Weights of a small mixture-of-experts language model, trained from scratch on English Wikipedia: vocabulary 32000, a variant of Adam for the experts.
Below are experts of layer 2 (counted from 0) of a mixture-of-experts language model. Rows are named router (the router's row for the expert), up (a neuron's input weights, with its number) and show model dimensions 0-255. Each number is 128 + 24 x the weight over its row's rms, rounded and kept within 0 to 255. Numbers have three digits each.
After each expert's rows: a language model's description of what the expert responds to; "mostly gets" lists some tokens that are sent to it at least half of the time. This comes from a sample of Wikipedia text that the model never trained on.

# expert 13
router:102121088080149100172148096123150120091090110131126170118133153165146082147094144078172164152096155161128159116105143089112135126104084130197138132099117115152145136176063115147136142135148149075116136134135111142124147127098129095144132142168102145168115121134122101113120146094098142123122156108135122114124116129113099125100122079132153113142072080136107109107123169146120118116088117107139165122123150132118152161142124098132108158123144134116074157104089093107108140148167132119102175105140099145140114130143134101168125158139147124115153113138157095153112093139134131141110116153132149109156133113108126147114136122128129113107143145119136133128120165107174090146125138173173140159148156099149154158129141135127105093124142128112143136119163167152179159092123139
up0:147151146139126140118072156134127138148127128131130113181136133149083131089122125148121076124110134144129123092154107122115139129156170135096147086114134107154139104108154117170113049109164119139120151158107101107136110145127106169134106129133113108108111140148135146131105103089137140182135111139162088130094128073127147167128121062156116154128154125132137091161110138137144108100130142131128095159148137090093140112135108096112138084151123097121091163138186119109157135116147171140131121158131088135095164166169144158140133116118142183139116133142145129158175134121135120107143116125114113071139139117181129133119118092136113091110115106124174095133151107104148121157136111109155150108099073121146106118127098121140120112148103121136159107134169155134115074154127145
up1:107114122147123132154123088128159075095097130157145143154148102144102131077124132090090138143152099146152108133147130146106096142182113193126115096112166132111128113141097150079094168102137162152161139139133152122148121134133100125132144106127152147139063136098145161127159152126152117080138156151130143122155133174143139095095135103151152135138163091129106146143145143094112141119113120114102149165112119166125106138129137130087136084102103125088116162114102150164120137157176119088118127173153134136125126143114141119121142164107138147131140134125074082101090123130107126145147146116138101137103129157152140142143140194119103159088099145140116139148070107151146138132086145165101105106151138092140085149120146140147131120097128143167125122150090160132146141122152163
up2:148113096128141126111114142147136138096105124114078160118145084158129132121112111144140134095101129115157157111127134185135132173144126084125149099120151132143134119166100125111114131133085157145090096136127147119119111134132119146165166124138127134153157129110130102152165137130111073169152138150137119166089146170115097165151089176113108147180115105118121126135155122116161148134145127128105098099133069122118118064109135133148151124128146144172109087159135106145109132119135156147120127116134110117121113131095124126115143140133130169135124125149141137128116173138121180157133080114065125134142126096127147089136130114139145146094141114189152144190159115152141131104109117135087153110122122130160109111147121121129118171100134102132154099146164110113106207121051136
up3:152146153155148127071122137126140143084095110130123132095144100100127135091091114131150167137140103100107153158119089092128143137132137102125119124157168122122111180148065158120153132153107140138139102180119136118147177140142123141122108147144129121124157117102183121097148155149105090098132135145150173105120080133124140121186134083107137205095121126170107148133141126148127117113154111169133122130133154127115122145133136145151135105130141174142083162116115106159124115105140083091126135144157103138125113153141138133110043113132113143179139124148175100123156138127166129139125173133123127103134137149140124123151079175110124113124124139117128149136110121113105144115121094146107108122091181099138128132094143147158131122137145147120178106126085096108131153142165147
up4:115132108126133107099116122142081141147152139145095123142125115118131096143153142158107133147101102192119162120123086128077150120117124119112115186129156124102076123140149057099131097109090177151125146133103128173114143111105146160162168116113131112127163081168127172102116115136121100133085166143122137106161168147136151116153105108137123132126132104119115138194147134110142085121134159176086174134124080127124098109128133133150118122135132106130142153149139130168103112102152127121116148115155149135143126136122109141119167121150117160137155115093158100139113147094130102098112153137108138093128142185122116123153081121118110144096132110099146102093122102082122136130103133099140123087120102131100170164089134122127129131108082116121134130108144052122140129111148101
It responds to: Main verbs and auxiliaries right after a subject in biographical or historical statements, such as was, been, became, served, first.
mostly gets: " been", " became", " first", " won", " served", " was"

# expert 11
router:218110252184079157137103241104072147140129148153114116098165103061136139149151116133117114109155143104111144135154134151117121128124139131110125108111130159107142101104168144117119104082111138131128137130144151143139089092111112117146113133102080135105137142152080132124122130118143144120133126121090102158107113118158161105141131129139130125120170110138137136126124141112141134154120121153136125120138141150156137132111104141129130147130135124169148154114130144145153086146123136112130110118124155122107083158148104126162150150124149140119162125099131147069137116145145158139129132157133134125119155139158128110139129109148128129092142122110117119090130094126133096157116084091164126131093125123121117161127149105125114145143104166124153102165147149122144105129131100
up0:128157097143146098117080163140129134148158125106142136158119170202136109127127124139167147151104149122142117117161122133116181137108114136139127124137123070099136175154102143164142127109113118111144130075105132136143141135090156141122125146154141098171129109108147152143143094096140152111104101120147192137143143116098122132134144146174121099118067106140120108158133122131156115090135132148062136121159144121128120129097123108116131155087163137133109108121077110129144113124142118179159187117105130125125191146138119130059116135115147100136118141117096160110089079119128146114109093158156137090131111137092135132086091121114148149105099118110140151137120139144110122138081126129137135145138114157120126095093105133141070172102136149130166088144136116149155143140151130
up1:151137092120102160152154122139148126079115130107096153107106142107102158128151110119131092125136142131125107104113134135116086158153108105110120112119079123124105107129099114151116091145100113145113097090124132150101107114118117137124134137127157156083151163113134111159161144109141059124139123156165121147097115154097130114099115099120147131136155146115094126156118115173167155134123107160109085154114127122136101160107095121137094130117164104153104090106107092135115100128132167089133100121122087088125135138136138105126048165105113149120124157152149158146116095141112150089133126126143099162120149095108181130107093116143122082117158107138063098186114161138120144089143097184128094163141127146123132111138128085124123105144148119109119110118095137144102150115145179
up2:115110133108148117098156105098137120155140100145089158145085115119109108098166131102128078122134135134122110154123148135120139104135178139179159113151129125129150122147083148146132109114114118127094095135117138123102157126095119148111126113142122117128082171134121148127095123085079120187150132108120148115119126097058113132141112113104153136195131128103130148071151105130128153114098180097151151095089117106147105134119097106156127183134189139119076178109123095161137117123122133131150138090124115131129135155098138142102090146149093119136149126131147150151128135107162086101164127097098156115154129122090169134148095167091141125147098136133163125134137146137112154132105128137110120115119095084106115116081128140106117142104093143142174102114097140160108144163131130
up3:153148118129162112117149090117144106158063094100110107125156088130113174148144131126100176147114137135154121158146103134088108102125099152130126083109118163142139176168096135148118122133133123121159130103143108132138158168161198153114120104101099112126143124144127153150113094107102140104136169150166103125136136106127134114162107105119127141127094149125162165094140119137101125141125134129113147116151159137116103127157095105134144128102148134153128146171134123163126143151141122133099141156169129130144068146141100121142116086164117099122126117162116145135137147143125169130145172133140110127102127139125120196079159116105106112170144127142134138136070119100159086170113157143095121107139083138154108106155117101103101126146067125158145166153130129125105113081096165
up4:076141085087112095138161146140157157119149148132140113127105143146115107105094138139123198157112078138155100100105132123092144167115115185158145181140156137115119150182140134182164137164166137113124109159130126140149167161136159121108123125099131143125110118123182107114109123101148047114106184155118124149111160147101143145090115120086132130159097142115150156167144099156093121093155133141131127140126112139121154116135128098139139104100136150117130127150128145080162123126161169155098162150125143082145166145146153146103115127112089100172146123096128144111124126177139135123124144105100090120136136135106110115124088146116105164126105136164135122168125138103118115112116130106122129106117138149085143115093110140125150122153140125129116133111106114133135164092134169
It responds to: Word-initial name or noun pieces after a space, often surnames in band lineups or table cells (Middleton, BBC, Project), plus "the" before noun phrases.
mostly gets: " Phantom", " Cave", " numerous", " grand", " Project", " Scar"

# expert 19
router:122101125088128154088094139089145140163129077116156150133136157086111136087117120136114127116166131127146101132136158078125106137121172100126112108125139146101089113099120102097135139128090121120096167111173162114163149144133124123117106127123152084161100122102112173156134151125122148147144082123122114156161127120137043150125082135105142114143103123101112111105070090117130102083115136105108191107157123120111118120154133086123139135148119161109125146089147129120119104142103131142126120137126162079159130148116114194127141180168116092138134098131154139113102114135106089128143109150119145105108130144136146129109156123158096097195109128120124133102161111166117123162108074154137094120133179132113142141130113126131147167109148124136114106123141107127159125106138127
up0:134139110112121076086163135156144098087137088153146141167138150103123152103155158146118106138079133110085133146139120111176178121124119145110126118105113150099136147160112082077150124132100139139111115110157129116097133117101152180157129147088130149115164119133141124133097147144154129124078141167079178119131112091128117139155134100111126120095138156134146089173151139130153139125131170107122149132119110089127089099144121138164143148094127100118084148138121100126106172149126069123150118144115135124150143059126124152125129146110107139112108139127153172157107128120157155163120100090145149116115121080122118118117121118129160113132101167119100118128138136151120118148162137126121149127113104112182144091161092086142138162151127126097152140153151120161173121095115179
up1:113151100120157162116131172143150132135166140099096117117150121119113091124104086123126180138165092133080137132121118118101093108090142153105133063121105113173093132117120141166151151117140116129143100148088127132154154145146132154139132108135112107158127161122137177109161109115149102159114171089120119144115131096128090122149147166162134136130100138110081138154109090159114108109112139129149132087114106136126129103147131118181162128130141138141118157129133071147103130122117151138128154144100171128138167136125109175081111104165086119180160138124150144149108097115111106147137111115167124113167167186170104124118169107069107118138094149154137126136156142098143141127047144152147129125147132156132155099119147160137132153118129141120104135126109106134151120127130153
up2:103124120135107126124159108109164144110131127093101131116111140151157161119100123093134111141127106151127134135146135122079072127141105113083103177149101085110107138118100115183138084117136122157108154162132115116138121145116157125157142131118127105150125175111218136129121113139116112111094085088102123119081125066137136100111137129131120104142106140091136083126109098118143144134123122163121132111117143133126161145158114105135130118100129159148137118182119100096144148074113148128117172144134083128097167091102094163137131088081144159127143096127133145120163144160157093096146148133114104108126102133144152114185138134126117113142116138141147183120134159175158122158107115122106105136172131157157115095152134108138094119134122174125163087097128124151120153118103129
up3:132090112094147137152110121112099133102122141136135092148124107103175153171098105120144159112078126145119115081142135161151150093153131089124141135161139106124124119118131100121152129124130131156201073126112145116155132139127136110086115141130144143101129165128125135103130124101110097134165125123133138145149114097137147141102101110135112138141128116136113109161077121142087146157118114112108116127153171135095099147126163136120112100118135130083108082130110153107114131137151108166120100143165120087105130151105151095150105121090131138153127105138117153133154183172095148095058160149136140102088130179178117154122067132186137092137128123105137106113125118122150130123143102119139091111113093097146127130116161145085124104125101144152170099176159110109121150107176108
up4:152147097146153096126168091118112096125143132126102151156133117144150106107102102127158142098107110096144149146141102131153124098102138141165112106116157091152128133101129139119144139148101121138170106189115091114156161162146112098106145099122061138173131133142111147143105112141158156109133108123152122129137146115102156097142144147166113134097090125120130099094141152136133103105117128133164148125128095105163131159155109140149133137085160153118107149128139128139117182105201107108162108096126163155128160124087155100116125136154150146139098149146098133118155125119134126107121174166097151124150124144143102144172142154053146117114191100122115145193137139130154077168099137108130100108132129118136113126120108174107124140156123113143167163128136109103133131163123163
It responds to: Pipe separators within table rows such as medal lists and standings, plus "the", "at", "(", and prefixes like un-, per-.
mostly gets: " un", " per", " en", "_{", " °", " du"

# expert 32
router:161084186167094124152095166090119180130162150153135098127115139087140136162136112154123149089174156147108141148141133111094157131135176160108113107143133134091181102111144154115152159086108109076104118115165142104130121090095176149109121155144111111117118126102102163128120127163133119165141098119101116138105091136148141060150116130155144141165135152108120120118141095143162137111127093140113124124157122111162151123144081160109108154114113115150142121141105155135147091108105105149119127141155174117125099121138115113119132129151169142139156109140142155154097110120138209135119108149125122091102111150154104067130140125131148086120128134126115161133136122157120083126087099091111103101112155141126148148147136149104107139130117150123135113183128115122123133130108096
up8:096116107144128103104138125107166099127114163137122130128115105143166143097159109122090106126143133129134124085150111182165107112122134122073154110129085099096110170141100137107147103144145118115109079137133104139099144158110130163103118121113125111111122090137122133171091122134143141112124156135121160097147107140118096115134085086166120104111117100106130106170119153104118101099158155124090148081140099129137109110125122169085150161167141122107145137108103140129090120126161085137161123155118142126098117147092109089163082093133125153113120130104124152112151140169162131147178112127120128155169121122083122133158105164152120163118093122135130108166173116112153128111162121173134132141146152119089113098167184143171093127146154139135128139153133108120152166083137165
up9:133112101100144101141090105145167122128094143150131133142117079143126108133144123092119116192114139125148125163158153133147135061125121152148151156143086137103178114143081134168148133161119141150153078156098068110151135112168151137127096113138152129124142131133139154136088112153148123121162095114154153123127108135191144127140071157129118148131119143115144189088087119163134119130171135134142155120121123126144137079110139153133109128132151113111136100142145162130112152117112148133105131063154147138123127106108144101145080106130113083120146155166148106148130110108133132099127162197122137108129125157145107113116133123127103129113133126155103130143141125144129096144067131131124116137122153135133142101164208112077134116152103144137167120126157162099114139140126148
up10:148094124137102115126085161159132080086125102093144134172156154155112119134133149108164112158146132117143092112115146127121100137078147060128097119142085107160143078151143158117104088138133130133135145121156157122104159128158115112106142114192122119173149105148145138114119080122122107164110132110114152101117146054127082120103103114126193171148118146117101128148127178135127143127150115134135133119104110163168124159114075140135166134142154126117082149121122153111117078143156139105123132157119175143126130120163133150129098144110156130116136118141098156139134112107138143114115143134146065169121115191090144112132143151119106109107128092135140111158092155108103112116127125125120127146132122107131113086099123112167105120101138136113114103135090114149148159093140130
up11:112123112160119121109114122101164095131134105158126096145126136135152148117118119150119092094162134113096140112156192134124166172129151109115121163119083117109102132106110124116125125154144168147125140136087150131163134115098149161109126150133155133136116157134133134183145113125146149122089142110136131090129145142150096140114111182133128097123088132159104130164112173146116180127162145134152134095113119137109099106113138127099138104133143135080147092155133133158119103137131142136105098137107160170191127163110152141090090175116151119170111103165148204151104108133099153127146139175172155136149122181111133131140103142123177130108144083138121127128138079119145114140116161156089110151108134116166137150115105093150117153112091112115138110144114119106133157158136182
up12:068154104138179115159121100102103138170127101127125096124139147125102129132142133147106111135124155102133123112112119109142089140118097108157120109112101135129130146093144147109156148097142122138132166141098157122121184141140107089102136113156102088113119164128155084096141105098206119155148087111171165103137136166090135112146163098117140145153116142087105129112127088114132121129116129139141187101144137134084137143127142129108151151149124092113108139131119121156158124121123176160120150127088119137142094116096117094124100127113100151117131108180199156116154131151136165165096149131103127143115148120154120122143109084126095141123137102117133133130083134115146139147069157179144073134178081108145134107111118093140157117134120115130154132146106145154157127110128129
It responds to: The word the after prepositions like of, in, to, plus possessive determiners his, its, their and words like own, entire.
mostly gets: " the", " The", "The", " entire", " his", " its"

# expert 20
router:086106055100159089126171117147117086125147079121092185150140087144128144121107117159127151116097121103131087104116149107143122130136135166118131102128150119149175102102090129152095103114136101143107134130139120134125160151133114124164103163160124136102112098120135127152166120111139154111113132124141156167152161147074142122126156143100159136098127147117118156157140110119144124095100144113135104141104122113102098114125175139113100101117150134117134122119095133191130103155143125149119085121095102118118101097161096122123110119120148184109118095098113136111106128168162159151130110125148116145116164103101128110118119146115098088119143127142157116169166162148123098151153145127103127161159126171128107090094140110110108185141123105121116086157105090091110114081121163
up0:149100127113110136107164143101107138159143132101092162133123140162142127130133124121145083171136136165117131151134154128137116123120138150090101170129134131127163102099128130130184137124172177133095099124140141136149114117188150091135137131158137155175160179139147124167092082146110151099142113135134142151148098147157122140141146114108167137155143119095126131100115153167119179107143134176152168156156131120114109123148152083150151112123156149110093173167161127142169138148141148120132119143107105140120098120156119138098135143119117092096176118111151150128118093152099095108157106138113144113085115106107143110138102130098154148184146125153160131155110121129118135144123088090155107152166065148088113163112121131143110113164150121117096103114105112110143143098087098
up1:139115149166107111121123144103137124160097123112131116109117111170133106102109065148138117107094087140172158128141181125138127120150115134150124098146135166148137132125080168090122149152087168135142114111166133099135146159115135154141145123156099134105143079137111108146142143108101129135121166158112167109087131093114129179116111120137180104146083135150129118112131153127107097152141127130129125139139111174111130093098131090122068094145182095129149159183139143155142129186088137089122152134080119123110092113146073134142158115144116164128128137175136113138125127128123152171118138125161149125107101129126126134114111157147143122122150097152092122133115149147105123156114136130066122130082135095100140120117100134150143144153157116135178090130125149143120142074158133
up2:167137136143121118124123121144138138104125139094119130095147099141167165126112071142154119120110129139127120151150122118107104107132129117125177136099089107148101144157139146112116065115125174153174090146124132075149134097063139139158111136096109107138149121134115097126147108134129145098171165183141127149111128103123173111161120116101145129141095136106105111132116119141112131102110182156143114130130139163164152096122129125139081135104104101116096136099188093092138150113070155121140117136141140090158115128136099108136144115112141163148108125106101165062126126080188101137144174128094119126160114109160082133103135155125153125141153157110098146149100125118127122157129110091136145108114173104126128148143134145099118136135146161117149088149123167150138155149107150
up3:084115072110113137109159123124156109176138068102079160166136147132118116103109151136139152151126122128109106105129170145165115122110119108127120105115161112126113117121100152115149118162166154101148103124101135132155139141129109113133107133116099116136115072123143121132122116110089089115131122100106138134106105160109105151114124135113173101190141133155078123124119137097130196116178103137124146127090133142123151196078083098099104127121133128146104118135112142189117118154109128098084128134109139139125107123136143137131133129100084139138149107113089113091100141167139133110141125119163128123104152145127139063162123175159142107119099209156130134100133156146116127136126184142106102154109113145100119150149183105148133105138124125111116157143110127129131126147131143
up4:143094110142150123141133136128128140119107143160142175098090142085122138113178124171169125124127098151115121128071145108146164123165132108125173159104080131071082115143150139113159124131131174063153133116178136145112117099116108131122128156119101136146116109129086115140104090114135140132122088100136138088148137159132113159176119121161116113120116123119142134120123139138130129122172101153149127110086094107137142097113143121130134131132097046099106122119167177162147146140140140093046169092119096135150109161153096119120115139133111159115127135177087141122085148138111132154097135154154136123133114159088127132145142102135108155116129139125156129183105114189128098106114115128126118115116130141103143109147142121160084100147136162112127131136133134139131143128156122
It responds to: Line breaks and dash bullets in infobox fields and lists (Born, Occupation, Scientific career), plus heading equals signs and semicolons.
mostly gets: " Spouse", " chronology", " =", " ====", ");", "Scientific"

# expert 33
router:100110142134146137079143119141120100117124117139130105172123117101116147102112122129124141166097134114120099101142103129153125111147157108132101143129165122159139113098146093110156089119077085148124102087145099135109158133126120126178126130169120180144140123111122122117113174134109118152103133137164183173149146134149154110165152158078109107191139138137141154171116154137132125141113101125140089150150092091121093109119138159143104097138155153151142161101110178154133089126121099130087116099149124128129121165158148088177137130117133148109166074123105099140109132123108164118151096116129119141129149120104156134161132121142150155142092112135153118157124094134171167157153095126131101156105158152142097098102121085130086148121155119134105138140113117163091148072100132
up0:109125100132134140109113107086137140136114124143138178166087131104149122098102114170177083165102117138131140123114109100100144140122117104168109142158127097114135135115134131133153135111114133102092170135135125118112114202114147096123139147128175138135102109082139098147117123128139133104143104161164135101138101107103099127157076151106147135108109131121112131132125140131135123124132122121123118115114109107165144130138132144145121141101082116073074123149159113150112109098090186153136123147146145124163118103145150131100106090104148105144075092153122097080119124104202145135117133151106123139143127160124147158093145091152130125167108129132139149136097156142140140140146110130177122166154112130116168134157129140153078145136153107135186119160126103107133194122191111
up1:109141103113156109164146099156135150148081127152125112133105125157129106170163136139101154085104134119128159125134143152105117101162145109110139124152130156145146165114109098129087159176122117102134124105125126123189123116105170146129149106117134102123136130144141134124143061128155157152145119158109121101078119113180123112119097143159117140129087105136151120136140139099104154140154137118098113118143113114122129171187155101094084146141121111125131131157145113102144125116138138153126188146114099148136142120103123099169175134158135145134129145154158095186149129097119146142063120168125156115132136113071134151126157141180166110100113149148139145114153116130149153123118127151111086129090096107135079131145133145156147136123118111150132132127166112129104123211090099
up2:117134113085125146107129119105153112114194133119153109077140145144127138155196142093100138162131131127116117129108109144148126151115158122125115165101148130098165113119130124154107142116139149180119120114081127140130082100122134168135097133146125112151149145134154119113160141157148121118126092121153131104118096122113111116099100120197116116100114081073115115119107164151113101154107114116138158092110148155175131160135159148141114091090112149129154102132133163092109179137098139161149093153137124092148192146127100129096136119129065092091177140109092102122131108142107087101140100113126101112132099122160150114140134138142113143136105136131075120157128108131154117084130110097137094155168170145124147131117137119115112136142128092153104116105138150145127164128116085
up3:098095127125117129108110125115105109125117105139118114109128147109097109107198122102111090136183116139139106145147088138087124148145136152125115087141126157118187130138145106111151123089135109124103089157109125093113104109165126133067162161141160095105132138157094140152120122131133106157144152095130124101118130158122064110119165109146129126140130103143167130124143133144133124136111134118113154109139130134108149128134094116140105112089134106149174174117146117149102147123106119170109145162142149126116160148092106152124075143139129108120100194078129127153143100096133099108096107135139103126133136128102134119112161112123096102151128150103145132119129184086145178121121114152135187108122098135100164143143102126128150126115102150146094152089150219144100144133145157
up4:098124106135190105145126117156172141101194143152124117155132176156114080101163137115126106137150106148110141123126115148128107161121125162107136138103163127132157114106127132130123117135138143149144160133107133138187130114148137109113157125136159141157201129148132139099135140120124112140140116110115106140126119090105142164143146114122102133141115146086072155097187087127108160113107130148132168135096128133129161138109148095149198113139113145115136176136115133125164158156155102204097146118112100140106133107112114123141133138134126092126138114127134105109126139111117105150175132155115139087116125115120147120115083126159103159149109122113171181145116116117094133126110093126128147098174092125159133178109080162147169096107112126130090123105167137141140108117146095
It responds to: Line breaks after sentence-final periods or table rows, and closing == or === of section headings.
mostly gets: " ==", " ===", " ====", " 2025.", " 2021.", "---|---|---|---|"

# expert 39
router:086111054115136139122110105130166113122135109146135122139119162141134131136162077151124162123125111089107085149079089103093122142143151135128138139109088097125125133090114114134154128094068079100096122137157141143097151150137140167140104165151142126147153115128121139104158138142123134133148120119127125088089128125079094137112131097182118139119116146125114130131106151132107088114098129105126102097103113127115176155149136076144127138153135137127103126137106160101108097100101136130119080132072157102102184075153122170118114148151154133105120118132115129150155113152136124098095094094155155153106141106091150113084089114100091101109114128137090148165121118138062148118158118157132122127176135149122139119141113147156136148093153110128137157150107148121139100137123157
up0:148094127130121119135132148123128161102115160109148089152132157092136134158133152132149167132156165120125128165073118124096106157086095142151111127133112084120139120145094109136128126153108108100127110117128103149091128123102133150105154097167133138117107161160132073139156146073108100102109142127136150104162174149051158143119162104137171137151126092161142151138125108140145095085152165179118150114123144169138142138129128112120154168140121107136121144150161167127163110113095098148103126124129114141175170154151139112116073122129145123161128102094114101122150153155112118132161150127146130119126146107082130131111128135083118131143103113143165141194069160109112141107110133109132118114161116096121145152130118112125074163140128112121098101107143113116128149142140185
up1:092107126082130126121133127139109170149093121115157133136107132151122159138083131098124141149123144118124159112149137149123102058120144121119169137156119155137131119100103096151106112105162181146123141122126146113128130096137161109112133142122140104146097169126120086132147132113159152177134097118097135119125193137131149105108190126097088130104093136149166126146125078135143125092135202181112131091116146113107127115135152104150159151132132124117162121147099100132158156094167128165095109111108155157133153135079090120102087086128143093131068163113131131128134104113141155138151153120105126115117134131131143102104104125162097104115123143118091183128150146108133152135097155136096152103127151099084079168118145123088127128142103108156131135082121136143127141111131128
up2:112124144098101147140144116177138127121124118120115116152166150133108138100130149125146123129107156124117143137151133124180111088150153125127091135116175164110117087122144116181141158138132125176150127131117144129138135134178129138161160091123154099165088150155147155138122110167144135139115117123150088121101109102177144139127105171128134146122107131115131088088097125150119192139148126128097115165117115116174134128139127120151104102125133156102120171218126145126107153168166145135166102106139112159162128133098126124116106147108139146153139063178112122179129125109071126098149139144125166090170120129147110140108141132134132162097117089132136191095126077114116152123123126105117137173137121108123125158143131126119129109135148102125154102113169137161149137169110115
up3:131160106138155129157113155118151115151146137153112147179118127114153139114146142109099088129174090126158136122104149118123131139141106125140079141135160128120152105152154123136120119181117138171124126134121094147137153133107120122115153127127092183122172124191142118122161124087166133156136158134118107129100138170095101158104123159100069135143080140139123162128145128143132121124140125146162162119138106122078140133125113152125090147158161117126128123158123124110164191163130116116143143080089141116094153139088140183148098113143173134157076109135148175134134154105132157161148144141110109101155119116126115122116115118106109116135143125149100131151146151151146151165130140129158149108142113180082139147147165143128151182089133107165117148187092157123110119113160114
up4:123132097104148101140101100116121160145113124100161095108096120133076122122125105105103108163161123159113129119117129135158093120096165092135121129112119121139141110144099127095110141120173135101141110133140158154096157135119152131158098124150145139092138127103149122123111131105117141159173101144129136167158126142097181158149146089135156114107105157122119122131203118127129120135138137151119146176130124085122094132164130092091137147112153135186092160165078109162108139143120110128123145133143133117151107174127133108098096128105129138124129154091146096153121152115089081152128081153147150133148116127165132108123127123133128143115143162108178122205083140166135124126099140125125121070141108109111124127082110138088109144122095117106158119123152098155176134092170095
It responds to: Colons, dashes and pipes structuring infobox fields and tables: Kingdom:, Record:, Coordinates:, Length, Website, Location labels.
mostly gets: " Coordinates", " Length", " Website", " Location", " UTC", "):"

# expert 1
router:075098101093142114140086133159139098146111148119133129144150160133170087132146147097158105147121147153162154152150113142096115124116119134169123155112126124116140112175155159164141122171163167111162109087083088139106129117120133095108091119141141174120133147136177104140122133085122117138121149111110119123129159132111140140087130129143108096172082107136173135122133132118104117166149183131099163143089187133111171159125127115139117116129126126128090121121102094091123156158134160110135157156096109142126137078082128089147099134170127120132108145126161149181097111113091090161140073117141135115132088090154105137102139086148120140144132089116143120111154177114121138120113150120156163108149102134106117122166151145130127152130127149131112126126125139112171124109118159
up0:124145115188138109120171142152138093159118109152143106132144141114141150112137150156172109128119151087156116117129075138117155128126119108105106112161103122128145128105145139141115149115140120119112102102150122103119162120155167111106121166141128129149135172144113156168125149150106093134118141128147113105131116074123120139166130166117168143153139141125136121113118101142132108186099171156105144162148145085117130140103110121080130101100130148138131161147154137124145132113181136134112130164120183136105125165121174139113117148130111163154120130103129156154122121117177121117095152131124120128155105142145084117132142141053174108115107130166138135106110115156107103097126120148073046110137087101158107109158137140131100153118132149115133161102099118123177088129064156
up1:158113139113159141105089125133151160077115125133128129090144100166124109121135119176137130117133081165074124145129157162100143116100099199143170089157144160180129126109136131111091109135130118122126131135095135172120148153131112140137110134097095124116104136130085116145177160098105135116162130080148155101128159124130075150142122109135146143127166113122124144120167150120132156122115139176114111133116117128125120135143145125157111147123144095142157125103128119127089137123125138150177125101112176128149126115124151120141103143152117168142124161135103095129140141111100142157114121140152129092145171132145145075112142144118126068126131151133080165126123136129120141099077156174139131175135170155111100086154150109127140120107137164136133147135136142174149086091186172
up2:104139108094147086128092100069110100127168137161128108111125141130133104163114146141118120112121139106158103113109086120108091132163127133136093132126132136134124101118124126127150065131099152112166158119099144138103147115081123143147162116137119117122136120133123148078120102163153121120117124125121112119108098144082123127128141153177158145081113126123080100140116120140128098129140090121177099068119135116132128110104092179112170107110131123085119104109128160128104102166084152167104113126122160131113175144116142137155126103126097143136183090129107090180112167140124158096132130128145121099105061152121135101073128109123119152098111125128140141123118114158151104140133116112143114100125149134187189154140091118160146147133142087166128127150149112164137140130151114
up3:111148118137077165107142173117116147115120114109184120141112141117136105108132101131128134163092176152133118117140038122154133125154144120112100091129105074145158111130133157175163126123138149094184144112105119136099100117155139130123108159116112149116135105127140130102140124106090145120145127152140132130134159092085120094115114156134135134148094119150141138074115138137114142126139134136121109142114154107106139109099101106139114147153112122118139124096134140118142109163111122110125136177118124158074142113146139173119117115148133160111146123079103183151098101081150136124115126062145100099133087121175142097104146116167134140104132079117143156127150136118122122164091122130125155114181125138155134126152136109098128195161148142128105122154117113081140107154077165
up4:109077095140151091164136076132119113130136106099087121124139095125095138138140094172094121148164108137133109127143145116073115136076113124046094147131124034108119101076135126099098121137141112131137120113128129135106155115166153112129118113105147160122120159141118106137145109114175109152107138118149133115098143070129124146124139156092083098117134140114172108098129141127139085111117130118143175131116125118102134118137099161099127166131116139142122094119143128187132160116152124097114166123111119110126111132129112136162141104143143152100117123110171142107133128104132105112183112097116105123110188179167141140168147123160168087125114155139144146111094111154157129133128153158135113155105126158134146143132138135169137140159156123137126107130099129108115131099137166
It responds to: Conjunctions, auxiliaries, pronouns and adverbs inside running prose clauses, such as and, was, to, eventually, they, would.
mostly gets: " they", " would", " but", " be", " than", " until"